config = dict(
    n_layer=13,
    d_model=320,
    n_experts=24,
    experts_per_token=2,
    d_expert=192,
    d_shared_expert=0,
    activation='swiglu',
    moe_layers=[0, 1, 2, 3, 4, 5, 6, 7, 8, 9, 10, 11, 12],
    router_score='sigmoid',
    normalize_top_k=True,
    routed_scale=1.0,
    balance_loss=0.00776,
    balance_bias=False,
    router_noise=0.05,
    router_cosine_scale=14.0,
    init_std_router=0.0098,
    lr_router=0.000723,
    vocab_size=16384,
    norm='rmsnorm',
    norm_eps=1e-06,
    tie_embeddings=False,
    optimizer='soap_variant',
    lr=0.00284,
    beta1=0.95,
    beta2=0.99,
    batch_tokens=[65536, 131072, 262144],
    seq_len=1024,
    train_tokens=469100000,
    steps=3100,
    dataset='wikipedia_en',
)
Below are experts of layer 10 (counted from 0) of a mixture-of-experts language model. Rows are named router (the router's row for the expert), gate (a neuron's input weights, with its number), up (a neuron's input weights, with its number) and show model dimensions 0-159. Each number is 500 + 40 x the weight over its row's rms, rounded and kept within 0 to 999. Numbers have three digits each.
After each expert's rows: a language model's description of what the expert responds to; "mostly gets" lists some tokens that are sent to it at least half of the time. This comes from a sample of Wikipedia text that the model never trained on.

# expert 21
router:501544518476488476496537461470469538499484472583499488510440478450471575522473470489434514493508465420506432469508512488441491515489512568536485568477503521492469574507477504453492518588437517575478506451488450507446482489539445538526476418566465449520472548501431504572469520490497490510477500502475446447553500549520519500495572508552458490527515415513495465509484548468574578473525480593463491470469562511541487518593532518466550553396509457494505420486436521501496505470510515
gate0:498535363524386427465531433558530535485484438468570482524507537496537486512521536529428538489501525497467461496525558514538493524493420451524458546464543439439543475493455519512567513527491566503487423499482558570472397482518487385545564460432450475528509477414517474535443545499521522568488515512550505497519433524486510436457520492441550454500489467442437487493506492522560463517521546480393481541531528535472461534534488531456499535470450503497526537464479491555539573446504473
up0:526410535475519533554449487461487486483502544462474542466451470519496459539557511551509431522500475443505484540502464596448512489533468569433567502510491544497530503496514531460470493396539422495543610538524444509542557496478515528383463542488466542475479410544471495532552492477458446480545569489521506510563549535486518457503486484446408528493481480466528458446484409520444518507506482477554474513442493484563515517520544486445491532513526490455514500515520525422500488506453523
gate1:473464461511432471457486536404502531568445521541492447434497450470527529396533474490488459557491496507497470558480521456470505569470505547532432558551522527533419536474566508502386561592508513456439458551510456546458517578509489469470472486503470455489557577521509518551590515505453520453453453522522456464548500479499434508507491478480489533444479508493499463533518516473578516475529511485514541499550513487500486457579518466512533507490560522465426559504521423498492530465464566
up1:509465426494453513534463512557503511501459476483532530506493507497437539487484499462485560488515587571494536518587492551575503504475469466592545477511471479429510491536486499450451549513529505486503471472447495444483493539486535456494521472544565433499464492506525519469494517527520430494550381484520438524522492455487500522525438486466512515452512491568489487440497422428497566538569496372562514463439442548501534507482507548466497503539471522533485489460549526500487506491439465
gate2:537460504559417501441510473504480457557472454487521482553516529549500486494429477407468470555552497458521503465523495526486512496466498474494471508543512521482471493484500529471547519538411444436487448513446493483550457438559562486529488479519510533545445486469453391493555448459470430455477538518472547508544528514513553496512516501571534636557560476472517488432521567529510474483539525476450472538509507523506502508549527511451457561464530438525449502493537546517464567539532508
up2:517481523577463540460556499543534508475509441430478498460478429573509423571426517433464483492505507487539441451513523528507547552547515480509506511537527518555474461507465461490530502530443536495489474509529440501484458529539514453523468501505449474509486542450396424544499509516496463479542532506438556490509509580520523494496517505399574621502523440470522447482514499490534459509590516426510464521532545449496529491518459519549469474488489417486443458529512551486505514478528548
gate3:506492518508511458443490518435555453530481512431466522538513517517481466523471569453499475560524463457474511458504430472475474483471538513473536521571581513470544546561462484514527480557495545519450494473539519512497594496564445563469459491467535427448536531416527536461503481537485483518439508498482540467548476554472523501573454489480452519510562457591493549591480497469496507504472495548498428461444510513526553509437540482498525503498474468543536415429441537474507473467545531
up3:452492441520479536549503543513572562421517583544477474508469555551545506441521503589495556447471554570529499471463512568497517494517484427519498502521469489497412449438500522498446549489539483507449512467431504512522441488468465474440558497470481573546461473545520452531512506506522514583546428533484500465536497493507449543428474517466499507484476553384554472469516506564514518478574482470513520430457574462488421470467530540543431528451500546541505525525542534481521506520487497
gate4:529430495474595491479478546478532471520468455510529447518499490532512533505566508447555492503507464518496469461522474536484543387593542456461516504488531439489464505527514544499492470648475478515476514535549505454511523640527481497534523476529504478491557518540485533509476436435504502493555520506439527479522528475512480440497521500520434511488467552440499524455526487481542529524535567513530622543518456517476541564457493488510473532422511467459520463456505453513546487452571494
up4:516480558556507493481532527464501461548487489517462490520460481484486501457501547401544522533481594444540410503516516485504492515535564477458489588445516457493493552539485453519469476537460501505476542554550497474563520557460524531469539496446453471470469510560522545506554522485523507523481563483497502436563495485472482484471499567512416547416493516457441544463492461521493501502454527541544512531540489477496515490477484463538525545439547478458545462384516529507568394434542534
gate5:534513470411503543537510541496527449488443502471526520483506523496518476473493414501524369520495478561453459525414552514485486529480466428503452457545603496526443534434514527529503570493560475422561500558528557512483514451526570533427515564484490579529513507591571554520442491488527507518531524566547527514489490567479493549484519570504510518552540495479520415531452441544488512544476553563486516481516458508503507537507477457483464416504485535498469578496503489443517447446470583
up5:459466481429412515491437491413442414570466445499525510528523524499453535497570396531490501504486515516454431534474473519439477458514475426518492521481544523550459539492502509478517490501533490528561530522532531477511467456469468482475500477546499574482453536560459472432463549495491530521439489425547468510480438526530494541550520453488575481527436451522463447535475449470560509612557560485488556504515471527481470568498503534468651508539522491492485492570518494506464472500539501
What it handles: Auxiliaries, conjunctions, prepositions and quantifiers inside running prose, such as has, were, or, to be, many, most, just, quite.
mostly gets: " has", " have", " had", " to be", " some", " many"

# expert 3
router:597584507472454476449529473593502479471467424522526528490457504405457495516439439494510510508481476406537508472482542516550506469450480501543500482442484577426444490504534562487519520517512473568486494449489428540514457442502452542495494463529470515545483582507455473477473568523532499520541489470460472520491459538487511542476553498525409585418517513514449485517475525487507481509483493531507397464551537531505476530578550493495485505452482504424493476531470550500571552507488499
gate0:532496497512490431479458495523452542609456454541477446539545455430447501511504542526435444498545564542528510436462505557495464586470548461428527417475529511496450484448508478461519524489478557459430463507497514484464501562558525486547529503385566580532456545472551402512506451484447505572535461483484519445511525486580583456459537432539523547503482547504507517554491499443493509505391478479532420502516472523445558526515489522481505552456502550480558532503520551471517506568511477
up0:568494515505459477532489516474415545537545517516586419470512417421503437535520562495499490477561476477501495519430537449482550537477535420505510553469504492480517498509441504479469522470510572540453529574457465486467490573520495449528510477433488585597514485521531422495494539538505496515510517481561544451489486496534521482492463431557443565504443541531506533555550554492528449501422443473501500560489434566514509564536552523475510484492442469487472538532388471438570512460446442
gate1:509502512486392455560457516565496486514465472573479494498486505555421516441410535470510496489485536490609583490438559530451512426539544439506496502460521515494447466529533426514534617427421523438467526502497494504481573568580505513480516487456526554478532470442541526547506549456529483538537501525462489386447497582526497425511542548471533453501491493458461483465497536555539526557547522483476498500542531498527457486575545495544503532441469500488470530541531455524555497449458478
up1:496405501457554479480463569446491519476538526478539541531489502492608447547571480540564540518388409460466428538585482509458491532482556521509436501505433558500471491458458573500471512541542485534495486473478433458450496473469469483474497487524458484447494502552484504471553515494473489510468515526545513612523495440550488536478395529532448516557468480492512459434493447510524537457458485523477517565391479471471568487464495500503481501538446514476538497497459569500480485570448532
gate2:519524493515520478498488476439479561474429455477493479539412535476537456491483548517561480503491451480487407494495476566503539511437467530465496540536493514442476530482494481538505454580501485497524503543513495521442455507540470513469500524516482539491495456504477491492531551463527475520522466459497421557559423519465542471468526470454574553512475561545489577568491506452545490500495542544405496472545574516469447499499495578508450555485546493494487461445521526498486531551479450
up2:454416492538536517532469514509515482546510460541493452595471494559479511491470553482465514446534445486480459477523451524546510477555515606528500447472458554458471507510469472493493537395420497534515556508541501505550489455495496529418473505478454457443618483546441458489480568508466493475501498508495535594490492493486571450497439521510501478482503476527469484476530479500545475510557525461512557450463500415500496478538506469479448504519569482502473506498558485537547529467515578
gate3:492532502527447527518551455454446541562500531471506510482505609473596503511515439489461525487549490509550524477597611426516532523590523486440500533471568444552410504499536561470508529465512587488464474489495457567540496555513549536493473565545489583515419538506471507502511513545576445538539506511483471438603558501504529538557573503482493515554470484492494485552507536513559512522457510466547497503494538501494461462540423480520443463433499468445420512492489539410501532521462493
up3:521416508515522535496494572457500486381560448513474431474495471569477463481482516534495511539505496507506433550524401535513533464447488585519496532440494545449544553493522511547521379499522450501487529502523515535490561503448544483552544499558527458488524600489491607446532468490523467536553452493548577483499483470449450411539442520486516454441524477454490480493453526471553498447483509475481519493503434451520543515506504523492528450502425518439472535457487489556521468490479520
gate4:494543446509532512464516529541489460570417478436498534467551523386509519497491459489512527551533513504534464491503592497461551462444510527508527438446509546600497523472489515500491524507479491481529456467527400481559487484528420492474539481604504536518467494552523467512528458521454526460492509575474441524541495539453465443538508488465517517491623491479510513521509477512454551476544527530525473461535478541478527580518532464508543485467466509481473522531491541421529471443455499
up4:503532511539562501441484533522433408633453479600476577492564503480476488466522573486476509497459528502539545516493500546463544434462386545506540527477491439516555533477495469509503465559470486457530472500484423582514499486547529449541483463540485467461516545476559491533488510548483519479581547525497544494455501559504470451551516552535536491459520442533491498512513539498532549448495537542526546511549552544499469573551517462512447477505484493451510546453481432502528546434530455
gate5:476535532552463515528490563470434551533463498472521555530553553466460451484559523443509519490533483512503540490494489502483434520481483461467447488493546457480486551470543476546515548476393551476502453410507497417467520421513541486512452478591484531564557465497570498461598524487450498525539530402484486555489492535500576542501519527498498495517546474437502545398532536542523580517518518535584505483520506539529489540498514474576552470411547529478508491533478458429429521522540493
up5:452475494468456457450467496510505441507538523523518543585557464452430516509516456510476520484436488457413547418509551516481462535452520517471570480503527550519492514473454579526511551477531454467520457461487528475474493492437511493446499571518520495483557500510534545496524475537579472511483491531464477425442453480529582541496484552477488511479476458539554528472493496474466470466469464506491481524536459485405424461471523498457506506557505431442487502480464539524543437495505436
What it handles: Final words of organization names and capital-letter acronym pieces, such as University, College, House, Army, Museum, Railways, AEC, TRACECA.
mostly gets: " University", " Army", " House", " College", " United States", " government"

# expert 14
router:527548520508534476475548397506519487427446423508499500480484523503496499581477445492518537448517511483542449529508535516510494451496475465563474480422514520477484511506471561485536505481503535542474542459457511516528480502547499544530507468470554510566486502527476535507438478528509471532485529522482469479467490509486528462451546600549474563402541496542468494501544540495512498487507473572424473488489524552519477464528456557528468478482499537469443433548481518557587552452491498
gate0:480512418492505425492555476574556476452498507550608451517529497421494516514565521510537477531562521547468459482538463568523524497440490498511512591508499499459490470575517508539495513486558557536433528539464473546519507546520479489519493538492511489489524553497516537450546452441476468474499483580467474540508548495503461521442517554427560511500533481505513478466536440500550499442504536499437546497524526515495479497428518505511485494530487477473513462547489523503503448457485590
up0:519489499544530477474515501509466513521459494517514516500522489464452544521523514500537450437527526549577519477532588535485541491478534596551532556507492509453477461512522552474512517443483531551408479460459530527521455581548572529550443553432456512492531501483462556542445558526442445509564494486456529421480536433468469562479494541494555491618602507506578461458576520529538503468457528501478531455489499498508458539479496514503558470502537508501547483537439598501476536534497513
gate1:479517479479529475515530485493501460427383489426591505484453503515454525490449394473542452503467499492476530475493549478482490592576534496517492541546501491502518477479463476425512503579552464458584459436514545477496442572551564448483503480487535515462492510571445487532536526494450507579513516519501533507523442504413524482499500529479518480474412482522495493498491505432459476486497506533480479507538554487455476532498522538485511501466452516447448486585492497567566492457470507
up1:424391520485569538498492546500502506448511464484453559439529456533471541525508518515454454494515559539472468533460494473470532516505448527506541489565442474529460577497450495431538474482524406544518519512494446500471531483433578545500499538563461525476462462618504467489472521493491462436563439523475437465492523478493479533497485475545483491497429450528457477517503528450473525544504465527500532496557500578418505571547526520440470514573515541483533460452510496517472452530495539
gate2:474583512482490431501483523561512551505496486476555458542482569541530490503454430524582489565487519518506411511490576577477498484574534511457498437569509461495430527482480475559489484441507493429512500507530458542509453533483529555491537456483528508546523476511538512468507560506470487518471505588510453542477575507543486464424472483515513478453515480510502388497506468536544527517511502443539542455513459502483518487503464523497502448474524518507547485431503481477523479421509582
up2:523452499502531544503478468544456479458473525546544538478419499516502464492510425420437469493397469449527430442459490425446494534514391499524482508415519497545557460475478449573515463424482398488441484509501469426541557439511500597428564450442524474457555455566526496464502478459552488462490556513519470570519538448489475574482511478505528500449505499505506421461486476550496555497522520473493514485494467513528552529540540560526508465517507502525528514493500443535416472494510501
gate3:441577576530546456503522467466544470504501490487524518523478538463454543544505432499558519500573539485394469479458481524480553535515450407507452472523466447515432540587526459493524551516418511492537510495545507449557488520459482508537490458494485466495522491469566421559486425485523595561475514464452526522480528484479582435508475484495470503507549491511561455493536465519515444496483517532458447537472514536480484554512561447492506459539541598479517476405528502578482523538423511
up3:566437522515468546460513484486491510520485465482519485522560491529507417516392503523474527529467449553531534550562566451503496444480539532534538494476526520511525527484468568510421534487499515551495484543507519524499486495481527541543551475410490551500484554495509552425519558433424514481511483516465448522452474513465490563567527464532495471554517594547506524567499524512559529524527456523527464460482446467467462533543513499588540571524520427471493461572469489499468518493479443
gate4:501487530520476523455504500594587477517542518515518446514399489535492486556520577542550487467549486541486538508418505475496452481488498434560585474450462481405545523388448519550518504477494628457544457493520542472553512515500535560508521524463498567570526530444495545490431485541572476511463494512490517554533497517505422515459427466527483542491520485508474440593481477494563477430520476474493555455454526481507523488519437477504468507478475469490564483448524522514458428407463475
up4:494523440381613540473509512516502476523459455470554438489510458481479506503418525520531485497484502474502514488633535506505416505512491535462554484537473521538530577453487502484513504516534513538442526481546494514504454460521492474543499483557549498531475503546524515539524501531551492478467516504517472530509554528515417448599499496467459537436476462534517478545510480458530494613591454494396537449545499475503484442459492504542528483530471510501502534463435516576606503457450514
gate5:437494577530547485520452443476510472517524543553550503542538454511480491506484480456473495526530507560491467518507507515479533494475515484531438459523585500471494458441571483541446480461484614476511447565494474565552542507540491541503514476430501540516489581483580555513463438501534500590429534492473578515523475511497429368484519543513503582394491523436498460488548481471543560481452501490498523521539512486513478501458535581499502495463532497554518412510541529526583490469452548
up5:533571491507458508544555518570455487528542506593423510438531521540481534474472438530579483457492511476559565505503515504494441528461488542454534501506459520528531520473528558536518541553483466519561490480449467404509513504458521516452466566544498438542492480442522446473550559549470492492482397529573468475493543475492511525502518452545488542565531491534503494435401503511475530475493490533486464511462488436492497493495444495472593475542497524438520534452483521480521508482528484
What it handles: Team, club, city and competition names in sports text and tables, such as Doncaster, Phoenix Suns, League, Cup, Championship.
mostly gets: " Championship", " Cup", " player", " games", " League", " Series"

# expert 19
router:495538563449520482521529462515545533450496485502500523517447501516554544511507456442444548433539482448530489426519553520510547502490559543532465539487493541487487539493505543472528549552557466563488470429453475511568441508549471601536454436496516478525455521526448490526447462535515482510524541511470509462516411520515524533418581521520412557454539469533504541501490516537507507471482462563509452443509526520495558554548571549433554553459505492504435506574479511519581457459491482
gate0:523531569546499524493421465542498498581539479573422429518431445537548467528545508404520533443495489475467484374508436611487441444480501439495515498519508524488514461492550480544472561455532577516485489531547555430585484537543529530473415589523553469459474534535554485460509484437488495432544551490505505476551430514537475496401458470539486477512552596511475495496505465366474494526486480524546555487481458486515504530491547519519556471509535521518561578456542501515456507445483458
up0:481547492505477540506437544546428465539602470516524477510455546483528501560476490425436483484500531541523512460517441493508506477485499534492500516485414449456530444516542508541544486538487567544469468543512549522521471550561442493513410491485481537464417455528482471501521492438523479498489484403518465538521467522520529523509427498486446496535533488562481504456530474429544520522503537516478422494504483514468424464532532528458487442522472491472488535516437597540555493481521453
gate1:517438439454528420466522493489438483526471566502542457504451496515496559509450500510513470511555528477507473512510433455406439451458474490586540509464473506475553540422439521531539530469576560466499529502513511475495558484461546551492470520525478563524471463457546473518428480463494527543447531475495462561511566510405496453513487479465509449457518538558477464486506494516469540450538517507548491478523599445506437515497503577512415529523482538535513528480537559520514402498489500
up1:485527526480551416503470472489446442460478471485491527505477509497567517495490520523527471447477524501448486563521453455418417469433493533580472476481495509457534473527463498538491461499481573549498480526519572509504530517499508491508495511493500532582463542453543441519506455477483547554497529488517482512474520528449458489527467488472526500440496509497481525450464462517469445488474437518571483474563609538528477525484430540557506525499525528507544522551513516528459404528558475
gate2:534457445541556461421491482454560536472509511434562497412488509521549560530540518465454551493525505530503435503544586475554536456459510492560492495507437482515489490545516556447464531456500577530532495485498441506542392521478463542498519481469581534533438567491445477474532485544506450459473463545551460465518454444564501424439519477517469446517474385501586517501438512475432513407479468478589471500533488495497570482520494515457555457454457453526544576556487469584503437431470512
up2:458494500517535475495476451466559470441576536513544502563492449486532494516475513491546565498526513583502374463509444493490504547472477477483476422509458471507503489477562496587498467533540594478499509551502484486546522479587520506487471465430483528515444499485511458514539504567505541534520500415539540444478534488496496491478524512585509500533439534466508437508575482495496513453535519530484523456490462481517499508513457546477528540473490472490469515521443533509472498517556483
gate3:480546580454491563490552542501481510473545492554538494502509469486539445544556520421558469495524533505475481482476566512496496492556534553525459530524474442451467499481536512506557529508575502463512530565500488499510510553524433451499451509458459555559502517471432483521385556481491503520523471558472514512452495480547445497505559535489485523432531511450549575534470576468496483467507465580484576465517529438447413529524439481491613481500553446554503492454473549484510517507533475
up3:521485537453495531488431557501579482445506439519439557487472525410456466489469407584562546506478511553453520442481557465498459488429542503469444564410556471560487462407436475451499484533507474527461484465558527434494542460475523523533549462568535458465407450574548482437471534488444496536555596538548498519495412528520477502500465505563481569451516517519531525550534416479522429471488478512560510554516485442527417466525497518522532489548530434468551544489489449556476506459522502
gate4:494539498481532454501458484505544469468537481578551533476529464518465452399512534483498545440464580564435490492531489515487477525423506453468490554449458513478514561544493546578490544434546474532472499497475503541536498511556561567504496502513484498417495524500419441530467493509507490522578464514525552526428469532437480483513548552539520519481537514505505489477516539499499550501528471508555498536491505491486515531571465554444509496487493419557515502456503486473544472449509433
up4:442496495561555501483528572571521467498513454558617564435538466517456483485487469484538493515473554506515570455555508509539450470452492455537494541502466485571457522456518505573458566422489435501451534500465526432540483472547553522535517531546515498404484497490487433503475426519521500508523538532475475528472492501450525462555502488507542501485546523552541526554484564470517443545508460457537520532453488484487440511558505587497474462567555488506548441437470444438530461441531424
gate5:498455494516477503484492549498472566493484535496565523545472479469447499565550474491472517506458545588510502445551568510502524516518506462543484535447481504474475505476473497506449495511579514565457456438512521460428495458555402492470510520503552492455523529551511499562551439549519527452523527530500531467555487530504500509501520573521504522518514517448452589491494571474585495485477470439507473456531510515474521514558498532459478461588497466465438550394545500543530491460527479
up5:491539536465496511487483417467540495537515527484493472482515500552448516507496537533471588500515461505487492541475426558489463538445515544423546521451540491502586493553534504455547514471477474476530525568538490550510486481435559516483460501558479536546496500477557452518429529478535511577476472464526482495515520485493454445513472485530500537454442497563542488471505436537487485516485539488510451553450548503528472523518516461529539535408540423531528534490406499423536525554442501
What it handles: Commas followed by subject pronouns or relatives in biography sentences, such as ", he", ", she", ", which", ", who", after dates.
mostly gets: ", he", ", which", " who", ", who", " they", " He was"

# expert 1
router:535521490413402509534594480573538502412550467550515568523521498456469556531428506473543531549478455438489500499507546523523514502447519548506501467504504522468519551435494551559547476528485524468443509463475458514494489467522448529504510469559531538485540548502478464489441466531563467462453531498499434453526425495433522449491551544555412565494533471470541544491477412489549553459463456544493461423426486502540452503557563462480510513404459507450480429513479525468494521541466478
gate0:589561566469441565539507505458536509523517487478440464424480494505490531529451552437579533531472537508482559491442546535475533500395436572499542556460562479422544492550557495492470456472508445468444489501508523502469518503559452495536557521509526524513579536523459433471537561504488490498526520529506513530537470479443540491573446601565535554481475439536497536491497494453415510513539452528551506462508459493494504500523570590481454471471560525476559481590507476460511495453473551
up0:573494508435482580532517526529558526445479488511528586542507521508526439511447552483534497478478421484492532533453561537492482470492525478525516497499509543518515479510500567498499515495497453483532481462504504422491481613446467558520509540496522439520560518501508550516448446511505518479574518477516487498518489524521476430527548570460542510500463540511508548477533489516526457505575465469522496510451429556495501520580412505467605555564440524403501493468518550471474537533515482
gate1:502505517504371497517515495504505503488465512504457570442519553528542500441518395473515436410527491472430541479471552513528491533447529513473528549494459501548474468502452471514513477475525519485443526497552465504427468530435463511587509470569509558493493570482519461413435506523509537408534496466472506497581519444481427483508532547547493483514465471511554471527479541544500465486456475454538484508458421409479499498521513569422534552497503497468530535481472450491460567541530549
up1:603491469505424503476528471495445536511551481439513479498539520531499509460524478483534501539527532536437539495457511547488485542453574463480557529510505533526495512469430554419502514389441516420480500509424463525490471453566450526527531491508539560471452516464459479498473508568542475440567501457463482542563423486472508481469567464559460455473429499559451482456530452524515512483538444479501592483457504434505524532492521542498487496472580525466483528543514496472543604490566569
gate2:481442439516427463503474467540500467436564499529553479446548479454446521447514504526511480492464456556512424541524487540529477469588499485495518473465485633448522532504457510471507521493502543508536497483431474466458452521486463526568465479486503462542471533528494540484541453529572481458514543486529529474560421539510493424495564483524450550452514453536544505526457492458554591509456481525484531444407481494542508513482537500509461475508507474491435475513459505526486472518539510
up2:560490561521508480529383440457473549517508456474479584465458526460514524489526495478469478492578542547456560533500501537465484460487502487516505573554517529484511482480536551475511519522518494456463506448425427549505483465548481521464485508468462471516477469448522426517463523515558440533542523491546497498459513437538423524509488552487456500452532440541518545575441524538480473509486509449544505497526508543445514474504496480514521481446534434430540509510501473516488515546493509
gate3:562461522563451552555515561549523528470510544458518472463552573495487594476464547544511447517457484499481583521575490545542495520467558453533485534531478511416525496482521524488470522507498495524511494475523494455534493462520518403472563510513506526490537525521474473484480524595521531529479572457540440565536483457462559560483493499523520444478536509538501469447529502463482482481478452480583458519451486476466556519495549523510480439457515531463461551452541515413472562444486476
up3:476539540411516494479482433477451449610513410508480477528488490497503415510556495458474529567471453426492408522469535510495556484486462501519440576488504470561500550544483503521588513469541462489514498492517550540485479507504509544497542469474495494530546414409506499515554521487412505493516438515533486544465529479488461455498493524513561527509503543493514479497456471507530500493538483560419528500495468571480469583439430492501524588496454527445545489560518523575513457506437508
gate4:481545506500359504504484495542425548428480466471535537554528491513433541420430500537543480516500460465489414464561471530544488464468505508539463439535513511570562530537432574502483561516503548500546474477512495478526520518536448563481488515473588515565569479532476529460452555442494438447479507529486453473507441506485534534441416471470413512389524515506438473478468467476517464470514493565456480447434517482522495492474513545511513491459577556491483494473471487535515494563492485
up4:491469560480568457526511458477453492535521479505451538450553564491501596521585522474404515445484539541506527528473498496474540568465523485466441599477521491456526456495554486537548479540504417480459543499546501525500501457518577486516454467537453380435425467456467492521489470610430557537401462537468555529492506504527477479536483516531526518604483510465485515553487478519497558477463465504566439527533559476443467454489507418465493493518519454553541490488492471438513483438470527
gate5:514432506524537551507466524543538466452543550513489592509483530456437538559514530507547578507438454422459555488519428495501524524507539525488544502514467498437488510442475460466536623463414447502450482459509479494531561509481487532502524533496501527523482575496478528521492443534505512457530567448476497517501512562550507471518488488568427500511521507544523551545468492496523560442478473528499524511486541400510467478596576467520574482505500456492476478516470513419533534454452546
up5:402508461552466459473506508553494494515471531508512462507482528516549521463511441441462435445499541498531522475491527519508459470580555537527536505483500447542512481527539440485476498513550578498549481582437584448523486575473552498497470450523463516550537428470475427481509499485494480493471447506490461499520570474534505520488442524459530535483507493452574464495432408575484449591570484519421484476497526487498539469527495499529489530463536549518519451411509503488515501515469514
What it handles: Byte pieces of Cyrillic, Japanese, Chinese, Thai and Arabic text inside English articles, plus geographic words such as km, town, north, Province.
mostly gets: "а", " km", " died", " village", " located", "и"

# expert 22
router:516518520518456449501582456556530508490529472547519513489471536485552515535520456521519545472482433470498474496526530490528502508542527522541490521514551575503455541508526530470453495555427496565510532445481428533547459486462410514517469452552506496527496550468479479523438457506525488516432583530473399518578472506534472537477583517524444493498497432480473474505541475499531529447486465552457516472513561514512475529583455487508467465454486488496497482483414493514515493504464495
gate0:506430505487526482565557438555467505488532519519494382561480517518558521477550490537503500552514447490447464435488460527553447551496530512435537460439475540461453472475498458518407505477508474538475497502500511565562576428516526456552501515556534544439526452432503539530523469504490526498569459505433543553529524510523444532451525528512540541503534508531513509523507550471502479490489479455500438579530500480548575494521500516503537448497470472514444502534528537539407497491448507
up0:436515500488497503530500516504477506445560453538563510478472593495518558490478531468484529494466479483479494514487534487528443483471471478523526508491493552508463510499535501489528515521515582522521458584559476474442453468521462492501577413592506481529525494457490494513487506412487436568451537462572474547535521504545493514544490517509489537465490535568414481527465512597529539482514525512518467513478467582523542527533462504514487568410497513472467524480511469540528535543480529
gate1:414442470501518473428509520499512446522516491572557548527449487521447508595550461437548514523493503430467423492451568517523511611490493506507518486548543471495495532511541521479423552406616522495525519483514575496494471497493469491401456500546533510518449463486434499433487486504492518535462521475476423484522568473465495506510558477570513470473469530507540451481450472469522543521499493477489569474502561563515538470477555562501554510465560460510483555563485492600443442491492470
up1:463470477470388560473481514463508426564480425493487522502561514523510505507539438456508494517439499496474607547466514551548500459506505513515503505437418466534486542557446456477526497586486518502516447478539469549495536557463508571478513442483477509569480522498499512511481528381475530442488430521483471492464525530423501520530564500514482509554468504495515435473445434504463433507470511457517469492555512450535545538517524433581492467485517474469504549516503507432416448511488487
gate2:518483479610536471497523536455476542452551564509572496513487538470494492493486432503538513576493488530434544515465502504455457529462549465458556531475494540517460491440531550513479469509458502468479529571483514480459494480603462469472410541542471502491578418531502479525489459537500530499463491462527584520494488512502406492481407504500490458480475495508500512517450501547450543503583524540465491481582493495459440517502557501494470535517483488462536493439514504471514459523510507
up2:498539516531531455501473539446504461462473483499513526518457472463525495533537484578536487466532395561428483511483532478500486499370478425470516489507487472543499485426520516507451505543458505503488548513408435516474531478531488532516472473503445509523508475575425494457426466492448453480438387413507485525556427595558491482464480424479450542485568464553571527491492441576456513541481514522543509489477554497464439498486535487529519488510455497533484485589523446423541488537486546
gate3:448487556526484501464525458505506494539473409469499467465473443522516529508523542473573462498546484445522538517503502569480570537533521509498460478429474492475459481473550544489504496439467416431544550522491484490485508531489504481487500465491452483462429548390443496458520520560477564475478458482403411459471511477513477508409493509443452481490455449539439472507510481494576513516549532515475516387508387567520450535524439472460506511530474469473498531532537538518483562491514470
up3:446514488517516520517507538541455554505489441452555525483522559481507490531480566467495471526531496439387513527410472493432422465561451524521538540493531560454513540537562498478438549508436523483512461532478493438466453517480536439532450464475542568515551477482476523538578485468489546500497459499531530504528418530454450446422540530510483449461553576483431467589538599517481438488515483513505401456557503480561496513486466490490413513481535463509512580511478524490493502525489521
gate4:530422532475498478466527512565442499504492529490500483509476564460495517524508488504472538460473520438504499505472532523486503476514491509548532566490527436528513497456478443495544504473522503488540562471489379494478480452462551516441508505490434536471566476484489538459509570433490485444489533468498555512475370547452444533500471490569468543432491516436521497499499468472490520459593510494473479462548543455456491574550555489571549450569492471428474522487490510509490570486459452
up4:497537606554451543529484460481522486524477492500500513502522456506536490482451519469497462532507492519495526452521482458537497486521615509420493454492546526525516475539528494517428501486515483542488513586475549513489482521458557516452435521476532531546495517473522461544572473539479556626505460517473421443450535529536497484607564445470532533541507482467474541530507551473537483485488464542532454510472488467552489402491476509490494506437514593539523465407498491456519456468530538
gate5:500529505483545499482533492424451535470512522556496538428513574544508572478480435561548492442430520505501483507523553556518577495495463519447548495556455510516534499509532522472517480477469490554477487497479531513566413512535448503441529447470520481484480530471454441502529538449542416496486491526511454463512498465504481459470428493494542517576510502461615456483457489468499542493538455529497511421590511515433517593435457493540491573443518483464530487475514498509477502427451458
up5:507489427512577501518601493502484536500465445534416462468512545544463559455419436519529434537400497478524549580449556549544518535501508528481515511546539526508437522538444485476489436512470507527502507501513507530542439539513490534463496439472486471480484499487421462511446552524575461427470456489504448517528529511538511430542485530491553509533468473525618451431489503495484567483587483487483485498563499426485491490484471464515496590368519487505479502487531527574488471446479494
What it handles: Prepositions, commas and titles that precede a proper name, such as by, from, over, as Dr., known as, Mary.
mostly gets: " J.", " | USA", " U.", " known as", " from", " Dr."